From a checkpoint of a small mixture-of-experts model trained on Wikipedia: 40.3M parameters, 5890 steps.
Below are experts of layer 9 (counted from 0) of a mixture-of-experts language model. Rows are named router (the router's row for the expert), up (a neuron's input weights, with its number) and show model dimensions 0-255. Each number is 128 + 32 x the weight over its row's rms, rounded and kept within 0 to 255. Numbers have three digits each.
After each expert's rows: a language model's description of what the expert responds to. This comes from a sample of Wikipedia text that the model never trained on.

# expert 15
router:130124115131137071200170091146161122156110162109146090103147153164141133134143114093111149117078192133114160089089118083111130151089163118183102185123151186139042148164162138091074106171174180103140101092139162153065144173120128190107152130091097126160195092150168120113189146071180178111147114159129134175143150180137126155120140117114192135111132099125156152106110135136124063185127157133103108065116150137173125084077121124163087087105150159143093116142076132075176143135100180115135134166155130110123193107132118153185132146166153123117150150180144123113191144129092133125103105121131142062141188123131104130108124106148185160123092107164112098080142159072120100074161103086110147085147097184128115070128128094099107083152055078141147089138178178142073115123129094
up1:083178126047143097115132128115142117112103069115138119137143102114170151097125149122153097119067164146111063143194128083113148123158142160147110071098087151142162126145159108125114159145148196161074165064119140171131120169173148164162092131194123102075088153192165099135146120079070104136119059168176105172153107158155109150140180102096113147117129160134158117109116086129128115153122175128199144127108140130151103083111142059094095130095166084117141094141144167116111235090114179142140123158159120068131095133202115132166135125078145135174134121150175099103095123155133131128057162155111122063066088161144152126174136094151117081091145129154181114132174075118152171183090129158086115094168113160116173107137065084119072138112115134125134124158081110153112110134114125
It responds to: Adjective-forming word endings like ic, ical, ated, ian, as in domestic and Economic, plus adjectives such as American, British, public.

# expert 49
router:202127108092170118154153105125120115163131125080095095125131114137119116090170137070101162085127125121083133142154181126087141152173150150124112132113186138126045136116122172076134121155160188149203188122098151174130069110109144145085187158097094148134138098121166090092159157076157122146119136170198122167119136183132127156140101060131162144054142122071098182142109151151118094108119157128123134101175072138155174124126107133105072092068191111117128136142096106065146169165109129130178098148046131065126108160084118128169149149134146134161155115105120180111142067102080147157113069169093128105145157126145105176104190128132180178119091091179138117092121187093131128114131131159142093130118155182182140143157109093115090078100127105172102112122153156144095122188096155
up1:128177092101136126091146091140074139113104156167133140160107150095188108188116059087079140127094122135106124126106162098172141125140173139127190159171102152134096141169113090176115035140184142145122086139125185186154125115146127149072137114176147159097154116092140137133130137103115108127122112131125093131161050179171086113130157141154135147166140096120129217128106124135157144068156114109148097113138167153135158139047140143148115141107147144170199081142097176136157140177132178132136123173062062094150124159098083109128106085145124154097109141115122085133138157095151195110107127123162074080058075149139142111103162106087103137123098141171145165087178087101158143173159061089127101072054153122124088092130112087145116150090150065182155176144085138124094136156130133
It responds to: Inflectional suffixes completing words (ing, ed, s, er, ation), closing parentheses, and double line breaks after section headings.

# expert 54
router:201096161078157110115204078165114062103110196094145055131150171112143140109188137109072193152111182153139176061075173153130159138082113130137155155097161129143130119129117120114126129139158131096127197123120135180131107162185143142109132156152116164145172086127152083139090177108161141165126139151142097151100136123101150174112091071088117162133149124014123127116139145103180092091127160112103144081149078117123104142131128161115072101079180119142152092207139149125132194155094176098147080203145112120131147114082131161137136141137140099143157122167112135135193098112092157115133132145093086089149121081119138117117162141124116161119153123143111076127128171050148151135185116119142147098092099159132148098099068136141125118140113074165167112142117231130101109132106155
up0:123107131096138084141108069147129104121133067071098111143071174194179170119143186129103156120143138153139116131153112169131188155101130096160128052161123148104099098107081148084128114141094152158191193054095145165103157165122129195126173075119131107118131167099102133123122055065172136135096163164152155118112112093087169157149144109148145160143135145113074124131206070181112125140098095129044128111110148148121137129143167128161119146072070094135143133087138135126071128170127158079144128092092128096141132070124140123136153119122154122146151145119096149070172155212072143126113167119096168083127107088141094112103100128114181146187171124138064156152118068082156169162116121122169182118176174171149155126139129134099147171138209091112162123111132137096137107107129160
It responds to: Space-bearing separators in infoboxes and tables just before a value, such as ": ", " (", " | ", " – " before numbers.

# expert 51
router:128130110084144115170132149148206126142107158099115130130168114092179112115193130112102110082133140108132177071083127108098148205179145175137142131117151187138072209145125126077102083096150190100126107085109154155071121145097129193118141135125103155161191105162159089098149170137143121100157137152160138192180133175114145147122134097121207118127150121113104144086103125127168106113140150180089140074162136122106162151118166142130081079132177112150141075151138090131133160103093134131157154190157117115095186136154151159215141133153156129108151126142112151098145120172112085111145063157145086114125158071155121156111153167143175108095109113123139123119066157058085121129124108084108135064087067118115133138123103080098097152095079102146205105109131171179071098139062109
up1:114117146042123104091166111174141118129077140125114098119113123146130117167134094085106134113110129203154176117112162159154176158119141063123127178135153125147062139180124144131169090117233163074114095126119135150169114134076112206131134147232169173129137128075124143129079145137138083183125188130079134127162140146141125189151133181145129118161169141146072185126091106157167111101135108106122183166095132163117190127144171154150132103137148127177146126132114092126119139141121102131134154184127096103157177116113050170121120104114113095098130098117087130072155137057081119129081124117187128202149099054101157107131140122123109080111111147168128153109146125135146156037130132175119119113065129084139127156122141108169111094108130170101148121088094150164071094109092097
It responds to: General adjectives such as new, small, original, different, main, plus field labels starting infobox and taxonomy lines, like Original release, Domain.

# expert 57
router:162098113111151094132171089155113088140138193086145103163152162129119138083204130066087156111093158140107169151092155137164168121144159117135110157114157181104111161125120154115104127150163155147197158110193200163128139113107124118146148113127106153189119067122195108148167094074150122179098111126148098180147157128099122147116117149117134152113145122097068160092091113166149068112119157178073136117141059137132186064166142142156092127104173102176143118185100098086098168168124154116153092158107149100065124082128086120165096150162199090139142176183094203153149099124109131119148099143105153125159147086184078122143135092147175124098122128151115066120150134089107076128133124124092170128129068152136139107134095083151101108123062088144197110135090126174125145103050114
up0:158147129106152154100137117132153069150081095167148093085190160094062083094095088140171133118106112158086091111092147125100111206046120113100167194145104136117151094113140094073097166127151080114118112124143118132113180063139116193137102150144120171173135126144150156162165135124132124140104134099100106174104164114131133143099183157109111174113134108105112073147092170102098119124138083068156175111161151097114157172136170182098125138174109114097127099113124139132178074120095141136197126104143122130085093118151084150121127195088136085148113134126140146129083172135175110142124099131211108158196164162072143112113148101155106164129206153128147111195172086113096114145112102097124121149190114115121107119054070165081126221178135152132158113081090132140145134077105121
It responds to: Suffixes and inner pieces after a consonant in longer words and names, such as ion, ions, ism, ics, as in Immersion, ceramics.

# expert 45
router:139111129101170078161146104121175150078115123047072123161157182106143108090207141097068132129116166131168129075094133175103185135160146144115099132092152180171105104179130125101114061138173135106137139112141158111120085183165134100140185172127122112122159086180138112090117161106175160154178157142150119127172165100129178159084104111162155152110119084113096143100139131151162108108145158140089170054198067125106097106142123117136065089097173089171143105162094101077092140173097168118161130140111149128090169154109145129157094173154172085169158151168064132092147111159097135092133138123116123152143131099184093134095157168091156149127132091132098100169092179071085126114163114144084136155081109131158135119088091130114143160166132117162122112058155211160116142130053130
up2:113117132174133142075080046110157140059135172137082090146141131087156133139135076110192084105117115097134128095150094148057162149105148132086170135154151137107113094187168097132156055085148106108167114080133149192182151096158114146121151210147152146038092128107128168117115091159115114113173149235161128159122107099155132136100099164120137109193130149147163105162150094092112097126080145169127083111106109159175120102109113103134105172172136114107073158106170122138200152121112176160159154143085165119143080150125188108147146128161148139073147110159133135064181152149132166128168134139140147129114109084128137157079119143137142132080108101124191128216094142096094125154138124145153126113194158072148088159072105149129135120106118171181121078161115139155125132135110152
It responds to: Relational words like of, all, between and among, often after institution or -ation nouns, as in Council of and all nations.

# expert 20
router:124134127084156115144122114155148107123108123103108085099157135122204085098134150114080151143116144171113143134119144134137145179190174131093194112094150163187067175150116158126101105142146161132173133088170183138062080155123172129121162142077102122151187122134143107091156224102141111133153118170174141181166127166137134148127109078079126200105110112124128154096129117128148104097152159143100110073119126136119153086121157182152087116126130072137135081172135146091157158114147139106179161148083146073127173137148118172193213122144164109106153128117134196087183037147118160060122097123073095082143150069160109140087121206131183112111112103128105122111115157067123085141148098094136079082111112154147139162172078084092117113099109119138161083101102132116096147158115130
up2:121104151192116134118088083121099142143102164113106075115177146122149137102161162115133151140111137141117160109120104119153133158150087116141143146142144145120096148179154102126034140144141159148093120102140125115124128135094107172142131146124093147131118114136119160104156138149082113123111086153130054129161113103062116150161117150170060131117142084162130068091159091132102162121105116065107114147094085167114124118166087162205138126178150092182114111128115124106083137141116123066140114187083082124093113125155120132125164105146120121161158135085159111092139148166182169135161174088086159145109123119170112133041167082168161113144124129184108069057120164111104176087175056164116097130158133108150166149125125177087029060201118076130167106145108098143154159139179240
It responds to: Common nouns and adjectives right after an article, such as water, main, large, called, known as, member of the, mountain.

# expert 39
router:128106101055150102103152118103109142127089133100097074130182145063165081111157146105073145120081165122108110090118155186142132186141159097066167141135139160188117125149144129115109085128168163146164137092194178154136094129099136155092180194112142154188135175116161152129154158071128125190125102202184137163157109123080167140124187089146104126106133103140143148135123112171186105100135129059097127061177124172105102106097157139115084097121134114184115100146089137120103157146053164131218119164081133107127120151113129139158164092130163137139182152152147133134199126156102145102127154096095093061148139107141095157097198119084111119134132080150091098151121132055115095141163127133088148083100131134140101084124092093130110120071106131147124104130125212123116143167083086
up3:111101121123146107120167142147161107186107164189088099104143119125089114134096116100177160153145117102094150112120133098130084110158146137120128126166166168076160179160093139137077191148187161053143117078137155192159125129110156148144088171152113175139092126163144146144143098034124137147106132129208172130117176085151108107121144115136105137154132123094129155130106143088091101196128167101154133166151114102157128151090138139148124086074153051127112116131080091136090118138114113182203105130064177147110101127119054171130186111114163121150152124092157113085133094139161189080110084074178156119123095135105064135129137087126126135125099137207177160074159101127151173092142101135093168140105107139109138091160083132159141092178163126153173092118125103086037162160133081
It responds to: Prepositions following a verb or participle, such as in, on, for, by, at, from, during, as in acclaimed by, put on.

# expert 47
router:130126106113174074114157116137125050123098171129103082131173155133132106158188145077152136119101131161105142138133132110120141162126177126110121149100133139140113145135130118062120080172209182140153166102144138137096143150112102195107167152094163160145192178185186105141142164113183139125137153179181120127180145092140095157131175082126134128102128079081137112085146127206163109095148157121075165111121127147127121099103154155154052115070164080210121099141114096106106167176133146126192116191091134058079124121117109181158138114154162107157134149126070196113159159102119148116091071141145081130154090116167109149097145096107112137162121110152148153154061103071119108127173119164137112079105124116114149153135086102110115062088097105151126133119155226112091170116087133
up0:177132128076150165153120119145151135207143112188147092109111135072144110107184092165123143129109092096074132125041099073097112152125104128145168124183108171173144178146195113175132103107071090125158134077157192088162122183097122141147116192127033166164118080113163137123155131180091098139162112125140107133145162140160149100138075101052126154116159104126120150132141116043159082139064104090145140121160120130123153128112148156101144108191122109093131085150111143083116101095075111168155125142126150138144152169107122191102187127116095125154077187149103173092114081130094112143184103090137145095150130117097125134157191154138143113097072088154136133085134152129108150073071094130099117121148105165152134145129140102092059165148123153149114087086098051140131170143142117
It responds to: Digits and number words in statistics, tables, measurements and scores, such as 15 in 15–55 mm, 52.7%, 18 shots.

# expert 32
router:120097123132154103150140156139110069108130177117100125163139133090133108075158170106103127062096147144161161089096097095098151163079136112081100142141184143130117131137149152088091096134128145140115156108181133123097108161085140172104132130138111170178206136147254086144125113087214072112130137149164131193137151147108171181092133100118170137079138081101072129137107171138183102137153173140073114099120109122116115102102128118154048113082100175168163050156126157121126160133139156126144132154109080095119148110120098162172145163147165096118214150186089191107154146155133147118125141126183077138160115159152111129105142134145149125133134102145047057121085108062162096144133107149127125131133110148126131135125102107115118152084120134179116130081104226104119119143057133
up0:148128139089122129068118157109109117119098150128144112205162120142093138155137107095052152076143164121103122108148145154121192113131162144118171054153131131090113109122113092087109147095150223154139175145163121119083152119128141170146124158113143163108109100166112111138101110116149174154063195153127165165167117113155096085105166042117156156158066156103152097106087122147147113146122159104073128148174111187143099096130160164133099105163147138193141092104099092067127139109149134096165174154081102087138157111062106128133139156087194068183089100093150149112194118063073177121118159105145109096160121080116157177045128087083168168136168125112161135124145119087154116090088148080096171086123171130130107146077141110129144107138084122167133139133140198143142159128094105
It responds to: Digits and separators in election, attendance and box-office tables, like vote counts "44,133", crowd figures and percentage columns.

# expert 42
router:204127092105219137117158130152084047145095146149166049131143205102147117127170183096091142119101171135109143137139141099094145140098115132126139141097164108145101154119122125089094098165154113133164162126153170128071069156109142153157142156121123178117213144106212114140134175148175159145160091131135088160165092141113175136119095108081117196144097107099084121099142083145140042104117199117104119125131125168125181103135151169125091123103145122151087073174120079092091177139076142107131108154136094087149126148128079169168136127165147131164126119146143176130160089110121116147162085166139108121120124092166076152139141151115127113108146117134138139099127184100097078116135071167096139097094135189124156121097091085137149063061109130152140133080099213139088144134105184
up1:143117095178166163182187094130107150172041112070131136132080112135186019114129065131178121181120063168186121123154174159126097209123157135130148155139073106198119125151090140136141096058162121090155131115089165091123132100171127178091140129128109115099132142133149115121099117103162114103117171128142140074180112109148120169153101100120107151129155156123129105157078119132108120119108139105114114128086157103150174160126113145137124140133099110090087179173158188116122161108078167145184103203154124121113075138093117117169140099107098162130197119136118083114104128150115121098146163120100083099070087056087179136115159155113125135076144092129174177071145146094127108125183189126118166150123133117066135155124091064113091141136091141132130100137159081126067138163146101
It responds to: Lone capitals and Roman numerals in acronyms, grades and table headers, such as Grade II, RFK, VAZ, GA.

# expert 41
router:166115121132194145132185107180162043112144135116138083139133152132131103113154172098108120139069126090106178088101100100103146179121146105089151108119153172133132200165119075112127105119165154150178203140128134151075098118136121135123135121144136115160172109111166105060193146090144115148192146155106089178133096146132107135109139126109173153140149098102063148139100168133125047096097135185114112105145061115128170112134096157171082114129125098130081103184159093128109122185114219135201139133094144129084175108060144116189129127124157103154153152130066173141130143109131153084178059135091125109129129080152127122118110158177192186077157140122127097081118215072152127130149113130137166121141153132134121129138068092130128171134088087127193127121107134130121117190112137
up0:166140159097112108123168102192084124174098139101168128163176161140143041121205226085166108148063128119099132113153148078137160127063102149152195146108134153087086142191142131163123162189160193146181165167115129158183130141143169113128106135163106162185105146115126116096173074102159143165160088119140155121107099126135139126046199145157162152126107075148102146119179099107139109082083131118092102150106144114105181145109141151186131135107145043140155118134118061129123138110137164070122114148143107117119080085111184132137136157124095124143133170142100124145133071127093141093163146174066146115157133054184112114167143094116122121139116147126112140104108128119128141119130143101110101094062125174115131095139103098113085137054121135096143129116049133094145127173176104
It responds to: Word endings and labels inside infoboxes and taxonomy boxes, such as idae, aga in Adephaga, istrict, Scientific classification, Order.